Weights of a small mixture-of-experts language model, trained from scratch on English Wikipedia: 13M parameters, 8173 steps.
Below are experts of layer 8 (counted from 0) of a mixture-of-experts language model. Rows are named router (the router's row for the expert), gate (a neuron's input weights, with its number), up (a neuron's input weights, with its number), down (a neuron's output weights, with its number) and show model dimensions 0-159. Each number is 50 + 12 x the weight over its row's rms, rounded and kept within 0 to 99.
Before each expert's rows: a language model's description of what the expert responds to. This comes from a sample of Wikipedia text that the model never trained on.

# expert 5
What it handles: Line breaks, pipes, dashes and colons in bulleted lists, infoboxes and tables, plus field labels like Species:, ECHA, Website:.
router:55 58 58 54 31 68 49 41 53 42 43 58 38 32 31 51 39 39 63 61 45 73 46 47 46 62 42 28 54 41 48 28 45 38 58 65 57 43 33 49 38 52 42 43 58 48 48 65 29 65 63 30 50 42 60 47 61 63 59 54 66 54 57 39 75 45 36 50 55 59 61 47 64 53 69 45 49 58 51 60 69 36 38 37 68 78 46 49 59 68 47 59 68 26 52 52 61 55 48 30 18 58 55 55 50 52 50 55 14 37 45 59 46 69 59 65 45 56 45 45 50 34 45 78 53 41 67 56 68 64 58 61 64 51 50 58 41 48 43 65 42 58 52 40 44 40 53 44 47 35 57 62 56 53 51 67 81 34 29 37
gate1:41 63 52 21 14 64 60 50 57 42 40 52 36 42 50 69 55 48 74 54 52 27 64 32 56 46 37 68 48 45 32 59 46 38 49 50 47 34 57 43 43 45 44 52 51 52 54 68 47 57 53 61 32 46 65 44 62 52 36 50 60 55 63 54 42 37 54 40 34 75 54 38 47 40 49 60 63 41 33 36 60 33 59 34 59 43 55 47 29 64 71 58 59 44 30 49 33 43 43 63 32 40 43 55 53 41 58 49 39 35 19 48 36 47 72 50 41 43 45 45 49 31 47 56 34 30 44 52 56 74 66 54 40 31 48 66 47 72 41 49 45 36 40 50 37 51 38 73 54 44 31 61 54 48 34 70 62 60 40 44
up1:66 46 42 48 54 35 43 47 49 65 59 65 38 36 43 51 36 17 67 35 53 58 58 49 51 62 53 71 49 56 50 40 73 39 32 52 71 35 58 45 72 28 54 39 70 59 22 42 56 57 45 59 47 64 77 52 45 62 48 43 58 47 58 53 34 75 63 64 66 53 40 54 43 52 47 54 26 53 40 69 51 47 39 53 62 41 41 40 58 48 30 43 62 72 66 62 49 93 43 40 57 47 48 57 61 36 48 57 59 51 44 68 44 37 48 45 62 31 61 31 45 72 33 46 45 46 58 51 43 42 45 54 65 51 47 52 46 52 56 63 43 32 65 57 42 38 49 66 45 52 68 54 52 54 73 39 48 65 37 38
down1:46 47 44 36 59 36 19 56 39 26 41 46 44 59 57 34 39 49 67 58 45 66 30 51 57 63 48 31 42 51 44 53 51 46 71 40 38 78 43 58 44 33 39 63 32 58 50 51 81 60 62 76 54 56 65 69 47 46 54 57 48 56 55 44 53 48 45 55 36 71 54 47 26 64 42 53 49 77 40 18 40 37 48 58 50 41 42 64 50 49 66 55 44 55 33 47 47 23 65 49 46 56 59 55 67 48 34 61 53 56 51 61 37 57 45 33 43 62 42 61 55 48 32 34 57 30 72 52 44 45 54 49 31 53 42 64 45 44 69 49 49 54 67 55 57 30 45 37 65 50 36 47 46 49 64 51 31 60 71 30
gate2:46 46 48 65 63 42 53 59 51 50 84 39 49 49 50 57 58 65 55 52 47 38 50 50 41 41 54 54 63 63 51 60 49 43 44 27 47 47 49 60 24 63 49 59 28 56 65 48 62 59 66 44 55 57 34 52 42 54 52 35 52 43 59 44 73 22 74 63 65 41 49 36 43 35 47 64 38 23 59 43 41 56 59 45 53 70 63 64 55 66 47 53 44 40 48 47 43 21 65 45 34 67 40 37 38 36 39 66 38 48 40 74 63 33 28 54 38 59 53 26 75 45 61 53 77 31 34 66 58 43 38 45 52 53 40 49 44 60 74 54 52 40 54 67 48 59 70 53 48 54 64 39 30 49 44 51 62 55 46 50
up2:54 50 34 39 36 69 41 38 34 74 39 45 56 45 64 53 53 44 40 35 58 37 57 61 73 35 41 41 53 72 59 37 36 62 48 45 71 35 71 32 42 49 45 51 56 58 49 48 65 50 60 58 52 67 47 58 58 56 33 50 56 49 49 30 69 54 36 35 63 34 24 34 40 43 46 48 62 65 49 38 53 39 51 61 66 55 57 39 55 60 45 13 57 55 45 42 68 69 63 65 65 30 46 41 45 47 60 43 45 18 58 75 67 31 46 54 61 41 71 57 58 49 31 37 59 28 45 44 45 56 53 60 58 52 47 49 42 43 59 56 43 36 41 50 51 48 48 53 60 50 37 43 29 36 73 33 66 43 48 62
down2:42 60 45 64 69 46 46 75 38 56 35 24 67 65 39 60 36 69 50 53 45 68 38 38 56 64 42 39 51 41 30 49 62 78 50 19 45 50 51 53 52 33 72 54 54 35 44 69 41 61 75 51 57 71 46 38 35 39 47 46 44 62 44 56 40 45 62 52 50 48 49 45 44 32 32 52 61 56 52 47 44 49 43 72 39 40 47 47 76 63 42 50 72 39 30 46 49 52 55 52 61 59 59 73 36 52 49 40 46 46 53 65 65 55 56 62 45 40 69 56 35 28 67 31 48 55 34 30 37 30 50 60 42 56 53 33 57 74 53 43 43 38 41 59 66 30 42 56 49 53 37 56 65 47 57 29 57 50 44 62
gate3:68 60 57 51 50 58 60 35 48 37 40 37 61 35 45 47 33 53 39 72 46 55 46 54 51 54 34 43 68 48 51 55 85 53 65 51 63 71 38 83 42 52 50 65 34 63 58 58 28 60 53 62 66 51 50 56 72 42 41 29 51 55 59 35 58 43 61 60 48 54 41 56 45 67 39 63 45 52 38 34 55 46 53 46 56 48 54 31 64 55 51 54 46 27 64 54 36 41 57 56 40 51 51 60 46 49 43 48 38 25 55 75 62 41 47 55 39 44 48 64 68 65 58 61 48 32 51 67 68 62 58 62 57 38 21 34 39 42 43 63 44 57 58 74 72 34 35 61 51 45 54 46 67 70 47 20 45 42 55 38
up3:60 67 59 52 30 56 55 52 21 48 47 34 53 52 61 66 25 41 30 75 57 46 64 63 60 45 38 50 59 51 58 55 60 52 86 60 57 57 53 46 62 34 37 49 29 49 45 72 35 50 39 40 53 56 42 66 68 42 41 44 64 43 57 57 43 61 55 40 78 54 51 70 83 58 30 62 41 39 59 51 36 47 49 45 63 57 60 39 50 45 57 47 51 69 72 45 44 78 51 56 34 38 47 66 34 51 36 44 60 42 37 63 62 57 50 57 46 58 47 61 55 54 60 65 44 30 67 61 58 61 62 70 35 43 37 47 55 49 40 65 36 61 59 55 47 28 42 73 52 53 62 35 43 53 60 46 52 32 52 50
down3:37 41 55 45 62 44 44 37 42 41 67 48 55 51 26 35 44 46 61 32 48 31 52 55 57 68 40 57 48 47 33 53 40 53 50 39 68 54 62 51 44 59 43 60 60 50 55 42 45 60 43 39 48 41 36 67 52 50 53 45 38 59 39 54 68 42 65 33 23 84 53 59 78 39 36 39 44 41 57 75 51 54 42 54 46 45 60 48 52 55 67 54 47 29 35 58 58 45 47 44 64 58 36 43 50 53 42 40 59 31 52 41 38 28 40 62 44 18 54 49 62 47 60 94 72 53 68 45 40 43 63 54 42 64 33 61 50 57 39 51 43 51 44 33 54 63 50 35 31 56 38 39 74 52 55 33 42 77 62 44
gate4:52 75 58 59 50 45 35 55 57 70 47 31 48 52 30 59 60 46 52 50 50 59 43 39 37 44 60 28 37 41 48 38 75 53 46 58 54 55 56 38 59 61 61 36 66 48 50 47 54 56 64 48 45 58 48 56 46 52 69 30 53 54 38 62 49 38 32 30 55 66 44 45 36 40 56 50 42 48 58 36 61 45 45 50 69 50 56 52 30 39 57 40 69 29 54 72 50 61 61 49 40 47 54 36 58 51 57 90 40 23 35 48 49 73 39 40 26 46 41 36 57 44 68 64 74 42 37 53 27 42 80 57 40 52 61 45 52 53 36 52 42 31 36 60 62 48 43 58 57 46 67 36 55 77 45 60 41 62 49 28
up4:57 38 50 46 64 46 55 38 81 47 60 40 76 69 35 49 73 40 41 43 30 53 64 69 39 53 65 48 41 43 59 42 50 58 43 54 47 49 40 60 52 36 65 56 79 58 43 57 47 60 40 41 35 52 63 42 43 60 49 40 54 47 42 30 44 48 43 28 54 55 57 34 43 26 46 47 56 66 51 60 65 63 66 36 49 48 38 27 57 47 44 83 60 43 46 47 69 45 61 65 33 41 47 39 58 32 54 39 42 26 38 59 39 55 31 60 46 70 42 59 46 55 50 53 75 66 52 41 38 54 50 55 49 76 63 58 43 61 53 30 67 49 71 73 54 43 48 37 75 51 45 63 32 53 60 65 53 45 45 59
down4:31 38 53 44 35 56 61 46 49 29 63 54 53 81 41 31 47 62 48 65 64 46 48 45 40 57 57 60 45 60 59 46 57 58 60 76 47 73 33 56 53 45 64 40 72 54 52 47 25 34 61 70 50 64 40 47 63 55 45 37 45 40 56 52 64 46 55 54 71 57 32 54 63 63 39 56 44 46 76 65 42 34 44 59 60 49 46 50 39 64 36 33 46 42 69 42 37 30 46 55 59 58 69 40 48 44 50 57 48 44 53 36 43 38 73 47 39 42 34 63 31 64 53 46 52 72 74 51 64 61 63 52 70 52 53 54 48 56 30 61 53 34 54 43 69 45 53 45 32 33 43 41 64 48 44 31 65 54 25 23

# expert 11
What it handles: Digits and numerals in tables, statistics and dates, especially after pipes or other digits, as in 2010, 41.8, 465.
router:43 60 43 49 23 72 32 47 44 51 45 64 27 30 35 20 44 54 48 69 39 67 42 42 70 54 28 44 63 39 50 33 65 48 49 52 35 38 30 40 46 52 31 49 51 67 54 62 45 66 57 43 50 44 52 44 35 67 64 47 71 48 56 24 71 47 36 52 51 60 53 53 40 38 61 45 46 43 46 54 60 38 38 36 68 59 46 59 48 52 60 52 65 19 59 46 62 45 66 25 35 45 41 51 87 64 28 61 43 51 36 46 58 60 44 56 58 40 54 46 50 32 45 75 56 51 59 59 69 54 64 52 53 41 46 51 42 52 59 48 63 49 56 44 45 39 51 49 48 41 57 48 32 42 68 59 64 43 27 54
gate2:51 42 42 70 43 39 44 52 36 56 27 45 34 52 46 41 56 49 58 42 36 38 28 53 64 67 26 63 49 54 46 34 56 47 39 62 37 73 47 41 51 59 54 69 47 69 50 51 65 44 31 55 37 52 27 36 45 35 47 38 70 32 39 42 23 65 62 40 43 55 48 43 69 39 47 51 41 29 40 53 50 69 55 46 44 32 33 40 73 54 39 40 31 51 56 50 56 30 64 53 61 43 26 59 58 56 39 59 53 56 50 41 53 39 56 31 61 51 54 41 56 58 31 51 78 54 57 72 41 57 64 44 53 48 43 50 53 53 34 23 58 34 66 28 40 58 43 57 44 38 29 70 47 54 65 35 59 46 67 43
up2:49 60 46 72 45 45 73 58 32 43 57 58 30 51 44 60 56 41 25 30 43 53 39 55 48 43 17 73 44 59 55 41 40 59 35 39 26 39 55 38 63 46 42 38 51 59 52 57 54 48 22 54 26 44 39 41 36 56 45 48 69 49 29 52 21 49 49 30 45 56 42 42 58 31 41 53 48 32 47 48 72 61 58 36 57 39 52 45 63 61 60 36 40 48 56 47 65 37 58 42 61 51 44 63 62 39 34 50 85 33 53 48 65 34 52 28 53 54 42 36 49 53 51 56 54 63 46 49 30 47 60 60 39 53 36 48 58 54 47 25 43 47 65 32 35 33 43 71 50 35 26 57 55 59 48 50 55 53 60 61
down2:62 47 55 61 47 49 44 50 52 69 46 57 63 22 52 69 50 74 77 67 49 31 49 40 59 69 62 47 43 54 55 58 44 50 54 61 76 26 69 43 26 71 51 48 47 66 56 69 51 50 55 60 57 46 58 91 56 36 53 59 62 58 56 41 61 35 53 32 47 37 61 60 52 62 45 50 29 64 79 55 41 56 34 58 61 55 46 47 56 50 53 28 61 55 47 61 43 35 42 33 48 39 52 65 47 34 48 24 39 40 51 59 64 36 38 68 32 46 42 44 49 44 62 69 50 50 47 26 41 40 58 49 55 38 43 58 39 48 42 65 48 46 46 65 59 47 48 53 53 56 61 32 45 45 62 25 50 43 67 37
gate3:42 71 37 41 28 68 68 64 63 24 60 37 48 39 40 54 38 45 53 41 39 76 55 30 58 35 47 54 51 58 58 42 51 52 58 50 63 41 27 25 53 45 42 56 41 52 56 44 40 44 48 62 49 52 40 21 59 51 39 51 48 71 66 58 62 48 54 44 36 42 43 33 26 41 51 53 64 32 43 39 70 41 28 50 54 42 64 57 57 56 53 45 72 54 47 44 47 40 39 45 23 47 37 57 41 53 38 39 55 41 48 42 72 55 28 76 79 70 47 40 66 49 56 73 39 45 52 52 71 48 59 60 36 60 32 30 57 52 57 48 46 59 57 46 40 53 50 61 35 41 39 54 52 32 74 51 52 61 36 51
up3:50 81 34 54 35 64 42 84 44 38 43 53 63 51 52 38 51 46 46 64 37 56 45 60 50 57 62 80 44 76 52 49 38 48 51 54 40 64 45 59 39 35 77 53 44 32 51 48 56 32 40 49 77 61 38 44 38 43 50 53 52 41 36 38 52 51 62 62 52 39 30 60 50 40 49 48 45 33 57 45 48 50 37 63 36 44 56 45 42 67 47 51 61 85 33 44 64 21 48 68 46 51 57 43 47 39 54 47 53 44 58 62 56 77 54 54 51 22 37 45 48 55 70 31 30 49 51 39 54 61 55 39 55 45 58 51 51 41 55 31 41 58 25 36 36 55 64 44 66 74 52 54 51 56 57 45 58 76 46 56
down3:53 33 62 41 63 30 71 47 48 51 58 49 41 56 65 40 50 64 42 40 41 47 47 75 50 54 50 42 44 61 53 52 69 56 64 47 66 84 52 58 47 34 47 48 55 27 54 34 40 35 39 48 44 79 35 38 51 54 51 51 55 51 38 61 34 54 35 74 58 42 49 60 73 51 48 58 47 61 29 38 40 37 58 45 40 44 64 56 44 57 30 77 55 38 53 50 57 51 30 66 29 46 67 46 51 46 29 32 59 46 47 53 50 55 41 59 66 43 29 46 49 35 41 28 65 46 68 53 64 44 70 39 60 44 48 46 46 46 26 33 26 39 57 41 35 53 50 50 55 68 50 46 36 43 68 34 71 46 66 32
gate4:65 18 30 39 61 53 37 56 42 55 57 34 33 26 47 60 49 55 67 52 33 46 30 69 42 61 42 55 52 46 36 60 52 43 71 42 64 65 64 44 46 65 21 37 43 36 35 47 70 48 46 46 45 42 56 42 45 58 54 47 67 43 50 49 57 54 33 32 42 50 51 59 50 47 57 58 60 44 50 51 55 38 45 32 64 34 46 56 45 42 58 41 49 63 46 67 45 48 53 40 62 55 43 57 44 67 54 26 31 70 22 32 62 55 48 46 62 56 49 60 52 46 52 60 84 66 55 46 52 66 48 37 59 58 58 53 23 19 69 36 57 52 55 51 55 48 57 44 61 23 47 49 55 48 42 62 50 57 73 22
up4:52 41 65 27 70 71 53 38 62 49 39 52 44 39 62 60 52 41 58 52 49 34 50 50 31 48 41 45 42 56 38 53 40 63 49 57 55 40 50 51 40 33 47 43 63 19 65 88 54 58 38 32 39 49 46 64 54 18 36 45 69 61 53 54 49 55 48 37 54 44 29 47 62 36 46 55 21 56 51 80 55 53 56 47 57 41 34 49 64 50 68 41 36 75 46 60 57 18 61 51 51 41 60 47 49 58 54 53 43 44 63 48 45 30 45 48 24 58 42 65 58 54 33 60 39 52 70 30 41 45 72 54 55 41 49 67 56 42 54 59 54 48 34 25 37 45 44 27 51 41 60 63 36 44 53 49 42 47 54 52
down4:48 48 35 39 58 61 43 51 44 68 35 81 64 48 48 56 70 61 41 48 45 39 57 33 46 39 62 46 71 58 43 78 16 37 42 43 62 62 37 60 51 51 67 60 48 57 56 40 55 60 23 46 33 76 50 46 44 32 55 44 40 60 40 47 46 32 46 65 30 42 42 52 70 48 59 49 41 60 53 71 46 39 77 62 61 40 46 66 58 47 37 34 39 34 50 39 63 38 52 47 58 35 58 53 38 45 38 63 53 37 63 37 23 52 30 47 38 47 35 47 48 36 34 60 45 50 55 59 52 31 48 65 55 63 69 45 59 39 53 44 38 64 38 66 65 64 53 50 46 59 45 30 59 55 58 49 74 57 40 62
gate5:46 54 40 48 53 30 42 42 62 53 33 53 56 52 41 60 72 60 62 54 49 62 32 57 45 75 15 44 57 32 53 52 54 57 39 58 77 46 61 65 44 33 65 34 47 52 32 41 50 71 51 46 61 53 26 55 48 36 80 49 23 65 38 41 50 62 64 40 60 49 37 31 41 64 44 44 49 53 21 56 43 62 42 57 62 56 48 57 66 57 64 61 51 70 40 33 47 28 56 50 45 48 36 47 48 81 70 60 43 34 39 34 60 52 41 55 52 38 59 41 62 50 57 44 33 32 39 45 79 39 51 46 54 42 66 49 58 48 42 57 54 53 55 58 56 47 73 48 56 53 41 67 53 51 50 33 53 58 68 46
up5:47 38 51 60 36 46 48 59 40 53 70 47 39 47 74 38 50 39 53 46 52 42 79 46 58 28 57 64 61 60 33 55 62 60 67 50 39 52 70 50 55 62 58 55 30 23 50 55 32 31 72 63 51 51 64 48 70 51 41 71 68 47 61 45 50 46 35 37 31 35 72 65 35 61 60 50 54 55 59 38 64 47 59 45 48 44 49 40 42 44 67 54 60 23 51 69 27 67 47 56 47 34 62 43 26 37 50 55 70 53 82 55 50 53 61 39 56 78 38 80 46 49 54 57 49 59 70 63 47 53 44 49 51 43 28 55 49 49 50 42 36 39 35 41 45 49 60 52 41 57 64 48 58 46 43 41 53 62 44 67
down5:47 67 53 48 33 52 34 38 51 57 42 23 37 42 46 50 43 52 68 52 48 55 23 61 53 57 44 53 59 55 49 41 41 47 58 33 33 48 62 56 57 47 53 53 54 48 61 37 48 32 60 57 38 50 58 78 56 32 29 59 57 32 39 43 63 55 64 60 52 51 42 53 37 31 70 65 33 51 38 41 59 42 48 67 15 67 48 38 40 72 42 50 36 52 26 53 41 72 50 54 45 43 74 51 28 42 43 58 37 47 62 49 29 53 56 64 52 52 45 38 40 52 37 58 58 54 59 57 32 26 74 42 55 56 34 30 72 54 54 70 64 59 60 56 37 45 49 32 51 55 41 40 44 51 67 28 41 40 70 38

# expert 12
What it handles: Articles, pronouns and connectives starting a new sentence or clause in prose, such as The, the, his, some, which, in the.
router:36 63 40 56 34 47 43 53 56 49 33 49 43 36 34 36 56 66 64 55 51 58 66 51 63 50 34 35 54 38 35 47 48 53 54 38 56 43 47 51 44 63 43 29 54 71 67 48 35 76 43 68 24 45 41 34 54 59 60 34 56 51 73 50 70 60 38 57 68 50 82 56 29 45 41 44 37 38 56 50 55 43 53 63 51 41 53 50 46 36 71 62 59 34 44 43 65 62 62 33 41 49 41 51 50 50 57 66 49 40 70 51 66 53 56 39 53 51 67 51 45 49 63 50 61 43 54 66 63 25 55 69 61 40 45 28 34 35 62 47 64 33 57 46 23 47 66 65 22 32 36 54 48 61 61 64 56 42 41 66
gate1:52 36 41 51 39 57 47 48 66 56 57 29 62 29 56 43 67 67 50 53 42 45 30 46 82 57 49 40 38 48 49 72 30 28 51 42 40 52 76 27 55 37 61 53 63 34 46 51 36 49 63 44 65 41 30 49 61 66 37 43 49 51 71 39 43 43 26 51 31 54 64 52 48 37 67 60 65 58 63 55 53 44 38 62 59 49 50 32 43 49 57 36 55 62 67 40 57 75 43 57 47 35 50 56 45 52 59 53 58 64 43 38 47 71 48 31 54 42 35 37 73 44 50 59 43 25 59 48 62 39 56 40 61 37 54 59 34 40 44 63 33 45 58 55 55 32 30 51 48 47 74 49 39 58 24 71 46 55 42 62
up1:45 55 53 57 48 26 61 42 31 50 40 67 34 45 51 45 63 44 75 57 39 45 56 58 17 50 68 61 56 49 59 30 52 54 63 38 43 58 53 64 52 53 34 54 43 35 44 50 45 49 13 46 64 58 63 64 53 29 55 47 60 55 38 44 45 47 61 53 59 65 25 41 53 59 43 32 50 45 42 49 48 42 56 45 55 52 52 57 49 50 61 68 57 50 36 63 24 29 66 42 71 37 60 15 29 43 62 47 44 41 40 69 39 24 44 60 48 60 66 50 09 61 59 41 49 68 44 57 38 65 50 52 46 67 34 41 51 74 63 42 48 42 45 53 41 46 46 51 52 44 46 45 41 39 65 41 67 46 50 53
down1:45 64 60 69 69 49 58 40 59 20 72 66 53 73 48 54 41 50 44 64 35 42 66 53 34 36 65 46 65 61 50 34 29 57 56 52 64 49 55 65 54 55 19 50 33 60 43 71 59 50 30 50 45 61 67 58 53 30 62 40 45 62 60 58 56 68 56 46 44 48 61 44 62 46 25 44 34 53 41 70 42 60 59 41 62 50 63 73 34 43 59 67 63 51 60 52 41 34 43 45 46 60 60 52 47 56 34 44 46 36 59 78 41 28 73 45 54 51 62 57 44 59 43 72 42 51 40 51 56 54 42 58 36 49 33 37 58 57 50 52 70 72 62 56 41 49 43 41 32 59 45 42 59 37 57 52 62 40 77 64
gate2:59 58 40 54 59 47 49 41 61 62 50 48 78 33 65 46 49 43 55 46 43 51 57 63 52 38 52 44 64 48 42 61 59 36 61 72 54 29 54 34 54 72 57 43 47 60 56 37 48 58 57 36 43 54 31 54 44 51 46 71 58 54 49 64 63 31 41 52 48 58 42 54 35 46 48 50 54 44 51 68 20 33 43 34 50 62 60 44 52 52 42 29 55 44 24 55 57 54 48 31 62 30 53 20 31 72 59 47 67 55 54 80 64 37 56 53 35 55 58 44 53 28 64 73 28 45 47 42 51 60 57 54 45 54 48 30 46 59 60 43 72 36 41 47 29 36 67 64 48 37 35 51 66 76 62 53 62 61 47 28
up2:52 35 53 34 46 24 52 41 51 43 66 40 35 67 41 38 53 38 51 23 50 40 25 71 62 46 56 55 75 49 55 59 48 76 59 51 42 74 50 52 68 37 51 50 61 61 63 42 53 32 60 70 27 37 53 50 66 50 60 58 64 58 69 45 64 50 36 46 47 39 41 67 51 59 48 50 58 51 44 51 43 57 36 40 31 42 36 49 54 69 63 51 29 58 54 43 51 64 50 58 28 57 49 37 72 41 52 55 37 60 50 46 42 60 33 58 46 24 54 56 51 62 42 50 34 69 45 46 34 48 69 57 62 45 33 28 74 37 48 57 45 57 43 43 37 56 56 63 31 73 57 57 46 39 47 34 69 46 44 76
down2:72 18 47 64 31 42 37 30 47 35 63 41 59 67 39 57 71 57 46 46 31 52 56 52 34 61 57 43 63 54 45 52 67 41 48 53 37 43 34 79 44 38 34 40 74 48 65 49 39 33 64 69 33 35 39 57 54 45 47 47 62 29 70 54 38 51 25 63 46 47 48 65 57 60 59 59 58 33 50 43 46 70 53 39 49 47 52 48 39 56 47 58 48 61 36 45 39 72 46 63 69 47 56 23 55 56 71 49 59 30 44 44 55 36 49 15 39 35 43 49 39 50 71 67 58 62 37 42 43 44 54 53 59 34 44 37 45 43 36 45 58 46 41 53 60 40 46 56 42 59 56 47 56 38 57 59 58 25 56 37
gate3:37 38 46 48 27 50 51 49 55 61 36 80 27 40 54 44 38 47 38 36 61 45 35 63 53 37 70 32 68 59 45 47 42 36 81 35 40 57 60 61 64 55 47 42 61 58 61 61 67 54 24 54 31 65 31 35 56 51 80 36 40 56 69 45 35 73 50 58 27 39 47 46 43 28 41 51 48 55 39 51 29 63 65 63 56 45 55 64 46 52 46 36 56 53 58 57 53 45 52 42 53 64 51 61 52 58 28 60 59 47 39 42 72 40 55 74 48 62 55 64 28 62 43 59 40 52 41 40 58 62 73 43 46 30 63 51 56 48 45 28 49 60 41 62 44 45 43 78 48 41 56 48 46 51 49 57 61 43 40 59
up3:49 30 56 41 66 68 31 54 31 46 57 43 53 31 58 59 54 66 53 29 52 51 45 25 46 60 48 55 27 48 49 47 52 56 55 37 58 28 35 55 26 42 43 63 65 61 37 46 38 49 42 51 63 63 59 41 31 65 43 42 40 51 62 50 47 53 43 39 71 50 49 44 47 28 48 75 39 54 64 63 39 30 40 34 57 62 64 59 35 39 51 47 44 69 41 77 40 32 41 44 51 55 55 33 75 48 64 43 57 38 71 57 47 57 55 79 32 56 52 40 50 43 45 56 33 46 35 56 27 55 56 65 58 46 75 52 55 28 68 63 27 54 39 27 50 50 55 48 55 72 61 46 49 58 50 61 66 47 46 47
down3:56 43 65 59 28 59 54 61 20 59 50 37 42 53 34 36 53 56 43 32 56 67 93 50 49 43 49 70 52 77 47 51 62 46 44 81 40 40 42 43 73 58 46 24 37 46 55 48 34 41 44 43 38 70 62 71 52 58 26 46 48 36 21 53 57 59 49 55 41 45 60 56 55 54 64 70 43 63 55 41 49 45 43 43 56 39 52 48 49 65 43 71 53 42 44 49 37 37 50 42 54 56 44 45 66 54 46 74 51 28 44 62 43 46 56 63 55 44 42 67 47 39 63 46 29 19 42 34 48 55 44 51 50 68 45 53 66 58 43 62 64 21 42 47 46 57 38 44 44 61 39 57 52 51 67 52 46 53 49 40
gate4:24 46 53 69 45 65 47 57 55 47 38 60 34 57 66 51 70 44 67 58 42 47 60 48 43 77 65 45 54 69 38 52 29 64 53 42 33 39 33 53 32 52 28 43 50 37 69 34 42 56 50 55 52 32 61 40 47 50 47 50 62 63 51 52 34 48 83 47 55 64 66 60 51 40 36 49 32 50 65 50 53 58 71 53 48 68 53 42 59 50 58 77 32 46 46 37 56 60 33 31 60 59 72 59 55 66 65 59 35 38 55 55 35 50 38 59 56 77 46 44 66 51 41 50 36 31 42 58 56 25 65 44 43 36 43 52 58 55 37 47 55 46 65 57 49 36 38 32 46 40 61 71 44 68 44 52 56 68 59 69
up4:35 55 41 44 48 18 66 38 59 58 40 64 40 67 62 54 53 65 43 59 46 59 39 46 29 51 49 57 53 34 61 56 54 59 38 43 41 43 40 36 49 45 65 45 44 41 39 42 38 37 63 36 27 48 65 41 45 61 73 42 42 40 48 59 32 41 50 36 26 27 63 54 74 47 62 52 44 42 55 53 68 43 44 65 67 47 65 37 38 49 51 48 66 39 62 44 53 53 52 79 61 61 40 37 48 35 54 46 47 35 39 40 52 62 38 49 55 26 58 50 60 75 53 54 43 72 45 49 37 61 61 61 56 47 71 58 44 73 70 25 59 56 65 40 65 44 64 38 22 45 51 27 51 43 50 68 47 66 41 59
down4:56 51 41 57 76 37 55 46 58 50 63 54 55 58 56 42 60 66 69 68 57 89 37 32 51 67 65 61 37 62 61 37 61 71 43 37 48 54 51 36 22 39 51 72 36 46 39 73 28 49 46 52 59 36 51 55 34 43 55 36 49 53 60 44 56 42 39 56 50 53 53 52 63 51 57 46 37 41 42 59 45 37 62 48 41 34 45 57 49 47 33 35 68 57 46 68 36 59 61 70 66 54 61 61 65 40 56 25 53 60 48 65 69 34 59 63 56 56 53 45 63 41 84 31 34 58 52 62 42 29 65 57 64 56 49 37 48 32 44 53 59 41 60 58 40 40 44 64 51 58 43 65 44 56 35 65 56 47 71 55